Weights of a small mixture-of-experts language model, trained from scratch on English Wikipedia: 322M tokens.
Below are experts of layer 2 (counted from 0) of a mixture-of-experts language model. Rows are named router (the router's row for the expert) and show model dimensions 0-255. Each number is 128 + 32 x the weight over its row's rms, rounded and kept within 0 to 255. Numbers have three digits each.
After each expert's rows: "mostly gets" lists some tokens that are sent to it at least half of the time; "gets" lists some tokens that make up at least twice as much of what it gets as of all text. This comes from a sample of Wikipedia text that the model never trained on. Tokens count by the router's weight.

# expert 62
router:100116131116140111109185033130103179202167138151136119105180164162159150137092130105114114133079180176135110184159097092125146068082101148099167112106131155158123162103122119144184148079088197129100168159156088105081150179160093110180115095114123110144210082096113099154134087118129142094081080090116114045068156083089164102159122119106136116190115146163190105120155070162079134137161158167129090101156106111098124141140177163082125146124089141124118089187124136073145126153151124082137138132138084078059086169138085123116146098175141127169180171137183138189124098114123085106102154168123124146108093122148159111118164110120144101128125084110133117120151137116140201089110097171143177122117147150142108161141147116106155152181136145133124165167142184101175162125116074
mostly gets: " as", " –", "),", "C", "°", " ="
gets: ")", " as", " was", " –", " were", "),"

# expert 51
router:134104173115148113168157158166154087077138120145124146119157190087184099061156100075192107107152189165114093133114120072082131082176106152096093113197112148131151089153127104131122126146093125117146090086091139123126130170140126122150205148127091088096153136094170147112164125121094141096084065128140155158127149138169183208144100155108128097206105176114132112094111112129199102125088156148103086158080170159120111171148098150141149148118087086149122091122164144135160129148127117128080117141144108103137137080185097174126075085121093158124060103187132197143080045115106067132122100125136124131134156090153135150203090129136092047129140100106174112148164108158114147115088080088163148146120167130113106141088125164115109100132115147138143108142149167112115063049094115
mostly gets: " as", " is", " are", " were", " D", " be"
gets: " the", " as", " is", " were", " be", " are"

# expert 37
router:107133131134130105165118147151155118085049137110097118136134129152156189126151082106092104131125148133166060136084100125064094128165057112136145120130074103142100130107124141171134100115113198147129107150155077170079152140138087140137101122133112135073168085116140127112115095123131120149130128092098135144126143134122128135085159133135133099112131131142160119120175169094116180079173142191173189125129095151129084144136170079151124098132178092178061104126160105126156114121117131120150152170151186114107089087144130122107089067110067127113164125123130122123120112117132077117147165169114142239140128114141151105068186169146107157117150133095145163150106157168113164184148093183143120163132137105121181172153131131128133228153060105153096110107178255133086095154077121
mostly gets: " of", ":", " in", " on", "=", "a"
gets: " of", " in", ":", " a", " on", " at"

# expert 22
router:155158093110150118127140101171082108132151142152106151110131131164123126163128091112136187161114124156102052156079108124143131109143038104113128130120100123120134162142073152142171086137169190149147115178175135103075163166130090126113141099130130078124131097110096075111060116094145154057112029105162107113113119166078132147095159142106140093118124173118149100151149100079105129157149139203136155094124082104141122152158142130153144113099127127152078098180148069145129157061144126169084196127174155160160092157120127147123073133103118144128166131126108147121111091151150141171110096214135143180139113123137205159125166125105118202139094131079117132132110099125104138164149096162109144162153169129119146153149099157076143159099094113174125108145154255177084122144056110
mostly gets: ".", "–", " It", " not", ").", " No"
gets: ".", ",", "–", ").", " not", " It"

# expert 14
router:146136153066103093084130103182154127162140167106097107108159100137111182153095134126171150131153147118079112044104152131129126094159109127108199166154102136093107186160127160113167128154085099093113120125099122159169170090135129125111144181178110191152133131123134053161092175167095079078118082164084129085088125110127100126106170185178159128146101136182097141161182109139123078119114157123078147083129170150088094098147190134214132058160143144080097132136128153095120080167110194129145152190140112148170101070129188154120090168152099138160133134124102093128112185124125105125140151137112112110186109158149143143165187133139135149203139173130099151106102145140070109108166138162106127191136076116171159132165119084140114103163136184077169169104163113089110127167149142
mostly gets: ",", " that", " which", " In", "In", " who"
gets: ",", ":", " as", " that", " which", " In"

# expert 75
router:106084083170131095117119079155115116111118086175121133129142105077182104174140077142173101098146146084091073144127096120136143120166085094133104105134172163123064140076106127165149148145076186109187090102178109181150132124178124085151086136152088148184160136123137098101100135130079137110144066103155085080122047082100130087089129118121134112110128136122086096128168122146066141134189118083114086089122145109113143180126081127101157125176176162150145117137140128144127135104146124171114149081174148082175145126142090132172143168124169115129101139148153079118069082140172080096163173202145072220122160174107135123172143160130103166099128154110106067096082146094112177142166137131146117153118147111149122166203132170194121142137124177132148167170144180151115083141085102
mostly gets: " by", " of", " to", ";", " on", " at"
gets: " of", " to", ";", " for", " on", " by"

# expert 46
router:104074098137143116158154128113115133120079197151081124165086151085166095094127086090117124144112071130157087067116089065146150131167108128106084164096167126176128176162092175105123090079154172185135136138176140096119201126126075151129089100124104112144118069190131190166162151076164133062116104191155119077130119151102092136066161059102156118075134163095120124137167118164121121079157155118159168137142107119084134164157186126166129118077092115107108146139118114189115159138179163103162074105161180128127183075144160176144131116150119153103083133117137149143157115119136139156158127101120118218117142121090127168062157129098156128106165167103119122155137153095195117124129102135191207119118128139125136135162184112150109150108149129092098186123109179182142123119117091
mostly gets: "–", ")", "-", " ", "\"", "/"
gets: "-", ")", " ", "–", "\"", " to"

# expert 61
router:114128151127121149158116110079179162101163117156113107092085127106125121127088101146147149173177140132106130117176127159146118122165116103076087134105094179189096192155116132171171079130177118141169053164144183108124197167067157053110142188121134103158118147158182105065136125065167131162157108086123126157125155125145093159119096202157085122083099182133131139120136066169161131157103128171081121115146092104131177127115107136134149070121120079137108174166154130157118115172210120148154127135135107157084122104138099157131076104109114153093114101086102160108136098088177111128093140160183141146173100052129134171176192087141143095124159154132139116114117100124097092136156162151175140116064177168112133144138071171125138168152108134083150065142147080126144167108209133
mostly gets: " \"", "===", "==", " I", " —;", " /"
gets: ".", "==", " \"", "===", "/", " also"

# expert 20
router:101171171116157177103151155123090159122070143097115163169117170127097144120176077114148135177146098125064096126138067087097096093089130103130101163087126116108077141115082124177084069143142144085111086183126170142093144152123148114107138136151129084099185114155174113111090092100117069143140133109117160064103135097163086150128118155104157077203089183172132132124127065153112157155161128096102207133151101138116149171187158102124081110155123061150150185116168081118088105119163091121192091114172109086144174098194139106078103129166114150153145145097097152129083162091127136159089134165119127089129184072117124151129193105100125061118145154112135172143137121138115087088095143171092161081156103101080107086130171171133163129111085173102099147138100132140120165166181149
mostly gets: "==", "===", " In", " ==", "In", "al"
gets: "\n", "==", "===", " In", "/", "In"

# expert 9
router:140114075143182117137126155110144176127119142125081138122152163119169151146111110143115174182093156101200127117069132136088070148167036097168071074180092095073121106129095154135213143084162154190109137154142099130107132170142095122157100126114118171152165054155099137136051102138185141123134122153133129130116117141113102125082134122150154124132152076089098091187113118128119105086199108193152116111176119162158085128124155129116116079129123096115117085156156127112160101128141138149107146114104176134151137137147114120151167075102138156131166099126157111187074053142108164141102117148091141163103166151119193171108127179173098119143167153092152136097162123183112135182153103127131109156067146109155147152108140136137122117121138113166128113134176255102047127120090124
mostly gets: " is", " he", " are", "er", "=", " also"
gets: " is", " for", "-", " he", " also", " it"

# expert 18
router:076138102096052127145155110107173103147087166168122089098118106065141093123146120163070123130129101111095110095139101076163076111147129208116067085073111186124057112126132095092100125107154143129103086161126145133205166163125129089128126185147121116057077097160169121130148199106121078093180104172116150114068104095096118173104099110092098110122122082144120128131134080094126176178168140127155173144083101100135129160122129070176123115156109171095131117106117154158181126151167149116123089154184136094150160112133136169089095070098137067164129132173090150100186165141120122137121197160107120139125135108094169162158158063104137107145091160109139149081104111154089153112134131073133146098134116145136152133179097125164084142166064141103110114152108061165134131155176196
mostly gets: " /", "==", " ==", ");", "====", ".,"
gets: ",", ".", "-", "==", ";", " /"

# expert 57
router:114079103155160110127089099145128115149125110151113177157101180142169113137108078114120116098120166136134127179099121156147144130097018141063172083133092095113133129135132099143133121132137196148128156172173111179063204140163116131141099072120107109131147104143109112102069094139137121085108113093114110172154124159107187129090126138104142148127131146140162115162182143124114099126171096184123130123202107139117136154187153148151158120121135154163097080121142135077104156125108136098150116102111150074149099159166100124115139134136117176078124076158131118095132105088090187128122064162119170159127171137125130104128122176126137152152110118103152136179153104086119192150192094163137123159122163097149172139073114149111110142108139107099140090144189255116153096115027085
mostly gets: " of", " in", " at", " from", " two", " other"
gets: " of", " in", " |", " at", " from", " and"

# expert 77
router:145159059165177136135127099197120176118109194096129146094170097114143164064067108080101141198103111099182107136136103112122111151128044152126149101156085120088156157130071101088172130131164147134103129131128084141093124141120128189113176114088146118116168069113110187116083122108165147111129087102174099140115143080061087167086111109074133124115146058133087188141170101163148095153134091128139176136148118111151173128130163125162155102134130155124139112119136144146122149035148137157084123126163126139151114085152120146054159132114140112141117150094159117142135095159092148093154124165122127164118138093152243155059162135165101078149138101143113203140093151115132103127125157122114183085123133166143157100126114119130158151140163125178086109142139224118121158087077068
mostly gets: " the", " he", "°", " she", " She", "),"
gets: " the", " |", " he", "),", " -", "°"

# expert 13
router:172105151086144128157129151105170108090098145130139150137122186165082130135104089115116152173136123130142084151102071153106132146148061162124144106101133140082161155132109120153155090152102186128146159110090088089062107139147159151119115102113177101148142082108101123098075077061116115085177112098161089120157093117087169162143122161104098116161134150122163112089205115129093144108179110191104170140159087118161151133104137105151154056122133122122108133182138150095088110096135099117107165138118179069067090108153147159115102143106188131131178104088111093175113091128083175105105102210137132140124105151101181155153161158128147114137141116147121083139140169141133138149161103117113104159083143208114144089130141129054175131124118126088133111142147255107121092147036061
mostly gets: " and", " a", " to", " or", " =", " States"
gets: " and", " |", " to", " a", " in", " or"

# expert 63
router:132131101128112150158185079092073135198094086176130134107079114099123144156095177059133095097072176127109154119125109087206132158142117118122138078096122203098105124098154090181096122097137105110117115095141156147109178124088136168096109074105099145133141105181132143173199145154100096154084108114132164110135101088163161157114172118124085107184097188106111088085133172156110150147160154117124144150143130132128161125043068131191126159112100112112137146101150141124107083198161106067135135113165098144070101157131123130137110166144104145078114144130138126070100137092089145118045155174145128103125124142128104184125150124107142126083124110179084103110101041153151139132137100068076099078158104144147046118132130123107069099072158131131078122116151118072092125107150077
mostly gets: "\"", "o", "ia", " New", " —", "000"
gets: " (", ")", " ", "\"", " –", "o"

# expert 42
router:145119110142128133108151131119104156131082143121157162106159090140086065141154110136130158133122124125120159117119114159140145120139088163143107104085186143121119092094088163172134113111125175090166141134128078082086145141151091145130073097099197171096165111153154136082077134114106092086102095137204112127161087135127154178121161144091154045111110167180118152102155146125128168081103113122103145028170099057141136115156179164173190102083116124099132100132144108165130081142150106141115114173155192090150149127135129055072133095164138143164122126165088138125091121160161090136099128215138118149165161126134210137101163151098135115120138130095055127133116127082095114146137129152149103194094189173188148100135129179087107151182122177143168101136151184191163126150052144
mostly gets: ",", " to", ".,", " Thomas", " Th", "qu"
gets: ",", " to", " and", "\n", " |", " August"

# expert 64
router:172148147098161115044136116094179162149149128127155122160098122084131150140137088074103112152127094149133112103096094106142149145155088194077133158183086074110153128181138150165144120076134122128109074135157065171079130148185160159168155080094126102171189071171096165098098101120092131151145070119126082065117198101149180154082091088129132075118151206129134123173153118138085082135147133133099139078156077200110115135164141119116158136095103121116189132125164132081114159152153081155130152092149202127142106097107151179092095114150122106136093123148149075158143083152089115122153107126149155183120150140153155115056137154152075114077134126135163149169095075105114083089170176157126098133091132113159121113185146125149154102173090159124109178136148191095139106159128126
mostly gets: " by", " 1", " at", " \"", " 3", "1"
gets: " by", " \"", " 1", " at", " 2", " that"

# expert 60
router:072155180109123109145123077110086100151104146092149120158123160140086099094117121097091115120110098144071182113103089141106182194103137149135146111147099097138169118053149075146126120111061145126180077156126126117096158156147142175181149087109137090179154106076126128096205141139098107092171083136132155150082091125099144117102188124128146124147125093155096166165166154080148137111132134139132156121154146167119121214163147136097106148151152165106157107095151125113124157166133178088125160192118078122115149108185154120101136150110068138119145114140115119164145149175148189197085195120147110133156099120118164140068114147161069077099157181082161076090178098132166137125111148205148165150114159125135095159097123074105161134081149111182119118154168182132114122218102180
mostly gets: "th", " first", " two", " one", " H", " K"
gets: " |", "th", " first", " two", " 10", " 9"

# expert 24
router:115137092135146124117143078115184128120118093085163070173128116111158108124144051070129130120136136124117176112163139112091128140057112109093160128107160125074083075103149131112149116159127180107119197128144089137106121179101147083126136126080184134119207167131077130086160124166121143155153121116134149121122137161109131102090159082102154145130103144091154114169149118151173117111172124129103096114130091108114131212123175157183104106058151131099113141151168057143141084088159112157175165087099086098117132114110100097165169119124098113135156059058122170144105129130129199149107175114180107140121117150120125160098201143158143135137158114113121173092110052100133112147099131138135183148178123144109093196130182161127049136120155195083176086087192205122092086120143144
mostly gets: "\n", " R", " more", " J", " during", " four"
gets: "\n", " A", " R", " J", " more", " during"

# expert 65
router:129144139152189060124101102138106158157119142154144146133142137117162168145120090130117205156092193152127078175112103103125113121166034098094108132147087085093183138126070145135146123129091188135092164142174083125072154124142093126126100044105097088085184144124091115118064156132149198094132059091136108140123158111081110152118192141122151127093175170110162123136163129124160177147132118217116105099156102114118100141110142121109150092101137128132092138105163159116168098090129155120083142137138140140160064107177140159135120104170093149172144112138133106210090072111132140102126110137152177159112103109124140160126139105092132160124127083108154158143170136100151115180158121163159102102097158166110133141130119134094160113149143142164143137134135255121057126130058101
mostly gets: " his", " was", " is", " on", "ing", "°"
gets: " |", " was", " is", " on", " his", "\""

# expert 73
router:153134167159152077099139135118106182082120195062110204081049139154095167088091082093109097148132134184170099135110089193130084115147146079164090118086084123104116121166134077097152087132136195116139141144133123117120115162140108170131177085164095155115115099088088098132109101146130141177104130140061132104124114137157087183044156124139134075123123119156112114098104117093129061101069173103072176148113126151175102162129081137135152163127171139154109131115119168122152146153147089122134141139067160068156175130117142115160128164103179113130169082124066098145136070120047143115097091165132134106152079113121143135086135180155095182135086127091084125127146081125133145098091114095068139107148140137149185121166180142146111175163091105113160119140166112109058111132078133
mostly gets: " ", " 1", " 0", " -", " 5", " 2"
gets: " ", " 1", " 0", " 2", " 4", " -"

# expert 2
router:119152100174200109121088128102077128114168099079162088129076127133164147148098134147156116149201175173147102085161093129202119097155148085101084065102170122183087104169159131139123076092139092170102133176116106172116156130161131206079157046158095162118091124127095098134117080129141163135124114158123120126171111130172182145090105091058086140088112124117100102172187105101110138128079109110127161161103142107156161172118110142046181163108106148123092114119135091111162113130110126096140176150107153118165164173092100097122123133151119088098118167134195140133143126077104175121090142132191131175092114171160146133086175158176159146104156082150131120184111119152204160155132105119130179167123115112177095135118189148146054085125076096139131149160111156124140151117104132
mostly gets: " 1", " 3", " 5", " 2", " 4", "6"
gets: " 1", " 2", " 3", " 4", " 5", " 6"

# expert 15
router:114143137139143128198129128140157083147116128120113134125074121154123159139148076138155128197136088107152122092171090143100170106081144156127079084097107108187128126104115170090163140104101147115157169163152072080144147127097121116137092145111138097065092093102129076122136120081114143122120048126156077111096131107123101164139118118096118152205124159164132140131157092136177156109161131089150100141147164128142104156142111116124083148193142151077099107150133087136122079184133129150147195153097160146125158157157153172120116132167155101093126119167113146148052176093076155102149136191169074161178088102094121123113239119126138148098130188125097137092086167082135191145152154098179153124162157137115090171203105117140134134166140080153166090089180128190093104096140224
mostly gets: " of", " for", ".", " by", " 12", " 20"
gets: ".", " of", " for", " by", ":", " 12"

# expert 35
router:142086165144133100152098193186111134120094127142135122110101136091116058123169114144146140191112145128135130143156157152150151161171112116158131163052131106106094129100156094151144084173109124085136154106135081086162127138164132075129149135116187109117137099136113139147130162174096154101116160132134123074071152154124123139057162178089126060072154151106120111133158120072100211119089155149164130121100120108148168089129129142122138108115177130101167126135147147130154189163129167143146180163147163093125153084120121154087111126169164125117079086137115169137106123158092183163076132244085113185133174092135173067070196116131150092166162132142115158157092143144147119131107106142161095188176150112099121142165149118134066154186105131176103195097201126202156112111141161
mostly gets: ",", " to", " P", "In", " and", "P"
gets: ",", " and", " to", "–", "In", " P"

# expert 54
router:117038149122110129139126131107142122169092133104134137114173121084204100138145120136157166085113181159140096128076125139131164120086125139082142187165175116121127121162086111124116171155118155091204118132090120129126141131112079147136157111160092169125095139085145076168086119112139181100174095145138158160093127130087156178097140127137182143111128104153141125161153109049152146181166112144144148165109061128174170156127094152169105097148150129122098134136152163160101106095127194120142139106157197155144152162134131137125131113157118079084124148098089129193088082075169165136122093196166135131191117200147144123180171163197165128099068121150088099150075176117159073127140106155174113155136139167122129188160138074132130125119141073143134186064138185148142101177085188
mostly gets: " and", " she", "′", " then", " 2007", " July"
gets: " and", ".", " or", " July", " she", " 2007"

# expert 7
router:124107069122161079122112127148129146112131130168106155124157154113094184142109063080129127165101148117135112093089122077130136116139014131110163117127112132105153147152085092124160090120174143148122115116154108100074183133131150130110109114070109096161158130137123138095109160060077149123129111106142073154111125146062111214111148164124119081103131132102123125111139130124117118177141090164132124103148109095158126120140139121130124089106141109169118108172136124078159135031137161165086136153146177160120133113142134158108123105191136114118139118159131105177068088143111142131131142168102157196146133111069202190160195153127108183128080124155135145132107120116160146191153103154095121160085190135095132143141136127116111172116113105172124111130123255141086124168062038
mostly gets: " the", " The", "The", " not", " her", " R"
gets: " the", " The", " a", "The", " his", " an"

# expert 50
router:135081183129109081110122149152114065112132098087134133125158133137122117167107100108119174132095106082112130135132136101134158120119101109151159140141140117139157118145151143146134115118170164114131150138130110078083129122134188132140127152110200109136107051154149065097138193115105187066110091109101094118130160104106194170102113110089177091133122113113156081086164124131086152156107112176141193087099094150127120119140181120120113065105149098163177115127086117152131091106177161139159110144139175082112086066114054155135141180106107173159134127128149101168060115170137150132090114181135077169181126210132167124105194153110098199166098192077172120159119059137140152097163116096064131114118122169144132155147137157083143126162121078180115131098103213098149123125065069
mostly gets: " and", "–", "'s", "/", " It", " or"
gets: " and", " |", " in", "–", ":", "'s"

# expert 0
router:119180109080142111105110076109134131095120143135102137070080113087161123071076073119092107093108107103065175137150141111120166123095134140114142110125170163126096172078172111095109079076156116161171108174066145072177185069125139149123125155152168106171183071173159137099109126115148118089125106139168101144069139080113083171126125138169068103133100099125111110181179064154153163146115102105122155106134078113159117127127143118173138095186168080119087152155129108093124169140149163160182092087119144068133193098130178135139100131128116132137093087116168105150146151137158138087136156182129141194125082151095149170184216170103156121175111166100063164095125063124176115116110151095146137156190113124123102115148136179122091138163136154112123099094079127166153143172123139
mostly gets: "-", "/", ")", ",", "\"", " has"
gets: ",", "-", ")", "\"", "/", "),"

# expert 78
router:153095099178162142104063164156181174119176093089124135095099145104145192145111149177139112136150133119130097178159157118089165122168106200109108175174092058163130126132126133181166136091127149146150086132089166154089108169150129095098110155196116142134149096139078145088118135172154134108161156107138143112143077160127128091157099157188157162143103190099121170220125121116143161111076136059134136096145121141093139123181151084107184119146073124121141111152166090162128149161125121132182136078101150147105102171149108125105105139139115119108079104104073186155096085124110123079172111152071176110173110128173113177086123139136125132131148138128165078127153071111060131095141084161160149147137152147081068183067115200139097166152132091128166101161121065101149140189128112
mostly gets: " \"", "===", " that", " which", " K", " I"
gets: " \"", " that", "===", " which", " United", "6"

# expert 10
router:093153112165104165183152102166117168142133159082191161119224103140151111155037126135110098161100114111087126163122121081070122178125134147134114152134130112066050145107117107113075113121135143155079091105163121124108127114105134142115173150152117141116148089184128123152101128131154139110097133117151107132127117105155074113086094141133133132174115127112085202135076080116178110139179132100125138093157173110110157117112150110139210085174116077106119137118129133149182134113143171194083051207125136098138120087130124157116162077135130120129102092148214115137131137130082198137078147120100074160156139089120171079074191099181117086144137046104112151119164155080121130093094165166118202117140137088166085099091098078115126162135139141149124070110113104132163127142115107
mostly gets: " an", "C", "ic", "c", "ac", " more"
gets: " |", " ", " an", ")", "C", "ic"

# expert 55
router:072138081104040113132124116096117145089099122084098159116177164167097136118116126125102124091164114109121113110139098085161142085101083122140118117123078076127097129186164151148119106099137169107153135122149178085141160150163152114153161129124125154106099114133154093128084147093126077090097104150096167115120132120084096123077113083070079114127206188178117133118132159144105161125139184164110145160131161163124155086152159118132156121172158112158142103190136127087150129118160150161097105134137139127110166100131135130107106057177093084176134131165084130137133073170198146073097145160171132147117114158202169175130160088232160105148210139088106112107159130201102110044153154133043143150117112138094113165082128184124121156123077154161153104145146197134146118148142159
mostly gets: "==", "===", "2", "'", " 8", " two"
gets: ",", "==", "|", " The", ".", "==="

# expert 71
router:134138196181187103070152132158142162192147128131156109139076116137145122106135095116092102171084143101086139061108107148091098158126108167127096126143171163129172139142120174146169061175148118158192156149156132149102138145201086130077114130119151128167114144122111097083073137089077121095145170117122099165050132096129158159143160117070171061142086164090081127123142095140143097059152112176126096118132125085133132098146115088187144114142122105126100079089195131118157162140166179152169091130137097115131074140154139151142078155158146100121133105081056082128131112115064166142116166178110131153144175126105151082195135157148142094091138131122101127160154066153134119095103157181102091142082150098116145107087124100139164111131161115194122138117125219068099138138075114
mostly gets: "|", " (", " was", "'s", " is", " with"
gets: " (", "|", " |", " was", " is", "'s"

# expert 12
router:188157120125139141121118176054127173151191159119093142142102143144126148135148108132081067146191100156116116084110105127097133145154186121176117143076122093148180067169198069167056113124085131105154108160102120156152108195108135188145142112155119148190157128094156075137153142135118139178133142151150112068155132123165133157116107139072117111187149076139095104102115153093180143136104185117099179131150136152151083157114113157116100179135111161072159162114085110109171124196125074141114155156078203108126108154091131126108114140141100073169174149105088124072075145102160163121149111139134109072134105144171080124061057182172081119127164178111103093117163110092104135133137093100095143148072129125149117124175167171132110077136077100139157100139149100109112153128135167
mostly gets: " 1", " 3", " 5", "1", " 2", "2"
gets: " 1", " 2", " 3", "1", " 4", " 6"

# expert 26
router:142149117165174063146178144102106122123115155124101159157094161132121150133125058120124116199134128137155085119073158101129118160166038158105165099092119116133167083141093114117134109123087196127128168135161081114065167150122107103102144075116156098145170144111128115090078163114089187098117082113146088149127113142100165140134130119097175086140142124118147085126154137117121118103182119160126159090185100157147086151141143121114139073089186143197102092142142077137125150090151130153116115157112135081114108116099119156098124166145131144126175110135068084122109101121097090173150185108110139160111136159103166149078183159150101116123100142126124156162078161149130147170157047113116121207131211139107148138159116145120133176149071094130128121159155255108072089153066077
mostly gets: " ", " The", "ing", " G", " 10", "H"
gets: " the", " ", " The", " a", " 0", "ing"

# expert 8
router:130096138128126086159149167198119107131118146156170155092115157160113116188145102112082095148091087142125070144168114191092147095174137164117157105130092126124157142107075186117132124126107133140141155132077104150157161138122055134119059174110136150124106126166064184146071150094167120080087095206127119124110137122096151080158137106135113105164089139136160176117171084092177191111174151079124100081194092131105070144154120096164166106145161120082109068145155166094164094189179204083127136123130139068129158136147150159088134165173132101103103105113119093158079193117079141129091127248159101149112090095119170134146173147132132162104125131104128181127122141197097145113136148136151124131141121135157119146188108143170102128153138139163119153158158166111094101171126136
mostly gets: " by", "-", " with", " on", " as", " were"
gets: "-", " as", " of", " by", " for", " with"

# expert 74
router:145171126163088141109172101112153090136095188185159107130092133194071182179142149099128104070143099096176092095132146154137118119125120049113080179106095147103147118098114142149109163103129151141178140145124126171092138132128144098117172151072160078175102153143123113135190156145111169143109073125119118090108074155083152131106122152131125067133084130116152072119177131100142151169083071155147137140066054077105058129171151121149135116167122103140153143194110151172184106155110091156140055100117119093120137178099163144103096121108139102121065122105105209166171192111130132099140089176060108127164113107169146183083165161088183138085142147128083146076162146118134115168103121109149108133154158130142161130154116160093066117106136152148160067100175139171121116120128111
mostly gets: ".", " 0", " are", "0", "on", " but"
gets: ".", " 0", " 1", "|", "0", " are"

# expert 3
router:152198116078180149053110098146130147138144133106108136119155101132127133136087134175087109083151103157114107154126092114128208130182103169150125135148095120173168201136107146160166142086177119119095148142101101168117163170162140116116124099094207075086164087167086123082136095077122151093137193119140137108125128192104126130143079059122096106085139118100196118144119126131116126130167162081160046116136143144127184129133128158187154129141118058142096123107154117105109165072078146170096093170172142128130094094173164160088117102150095126088118091121189139166069095161098164108129169164164128156162096101128121109165181150174140116116107110113143116125098128150155117111152122144065064091144167121174090128179173097174127143156113180197131155081147195136109146132109097
mostly gets: " the", " (", " his", " The", "'s", " \""
gets: " the", " (", " |", " The", "'s", " \""

# expert 53
router:160116129160108139110158142107109162142063093116171100124095110123122149180111143068149131081088134075143135127122120139060146118166110133137097081119111118163143062113164127127162113115103174176175132074174143154091168115151161204155153189113139124129162129101158095104104086089082113150142065184149147159094131124158125118069182118075122096173146095119107124125178168117150137133143168088189152182082159157106083094100121133081177170149144139151071101102150121142155116153184154131142123165058142133089114138150143066143141143101118165154148075158096178158129129102077125209163154117105159123088159170163178141096164175096125099158134113169183195138146102130108152158093114085154150162129115131080082196108131148118164144096103142146158156114154197185067175155123113
mostly gets: " in", " for", "er", " D", "=", " In"
gets: " in", " for", " with", " In", "3", " first"

# expert 40
router:077142111104166137145152178093100146111151153147151125079082112056101160136086128149118118179099120160105160144193077095122123100177128152118110118108155128128099175119102152123114117141173162124157132142088172125163173123159087112180104147139111122140121050162160133094119115063105163124089108134145165115086120084104102137161162122112102052135119078115156152124186062160178119183130144120144091171083153065126177113168154110172116078085153134069132118048162188123140178156156170156160155110126081097164124096201121155117069139140159142125117111107132115164113168116124133129127130170129125127164094109092119166137166127098188106075080164080065089129088099173168092122156141132110093155102139130144092175148158126183127140112182140103073113139085049125141172198168122
mostly gets: "|", "–", "-", " (", "),", " ="
gets: "-", " (", "|", ")", "–", ";"

# expert 4
router:151047089078165078084094156104140109096130167147141132137135153178107153181135118056111140108095137163147120095134157126134148115083129121087091142140134104148158149173154131140161093106125097166133083174123087168094177159112113137166141125082214140146144023194119137093088161139114131076157147104110111121118167115121146148113183110132182165101130159068138120135106100129128095103204145177123109115082110117098160137103174119050201130135148103172101070139113146133171115129128142178170094157121122083138151103140112088120137146096137105145148130130140089200118048136180116165160166129112189101139097101097185093102096196128147150177155068127088125118135097148152128113107077110089093148100105162117103158124096145111093126116138167125134181130110190073081104121055115
mostly gets: " his", " was", " is", " that", "i", " its"
gets: " was", " ", " is", " that", " his", "1"

# expert 6
router:160154126119127077102090135136118145180181098124131132171139206120157163166085065072192199132174141141135131110129124101116140087118102174054088142189109107159131204086036143125185140138129164151104156129148115180118111138118119145092131143188172118128127120148138123158027144113128145103127068126127119150140158106124146102073111097128156120159150189127102143135132066188090134090181146150078137093157148151116118150106136097119141105126127176157131123171162151085152094157150183125119208159159162111125120151131151101116116074199164102141112096141076101159132141075095170108095097170127090142126177137151201131138192130114140174152137158093127128150143126138103129087183130131081200119132120117127142133171118134184122163175130144160141149111148201101093092161106077
mostly gets: " by", " of", " with", " on", " at", " from"
gets: " of", " for", " by", " on", " with", " at"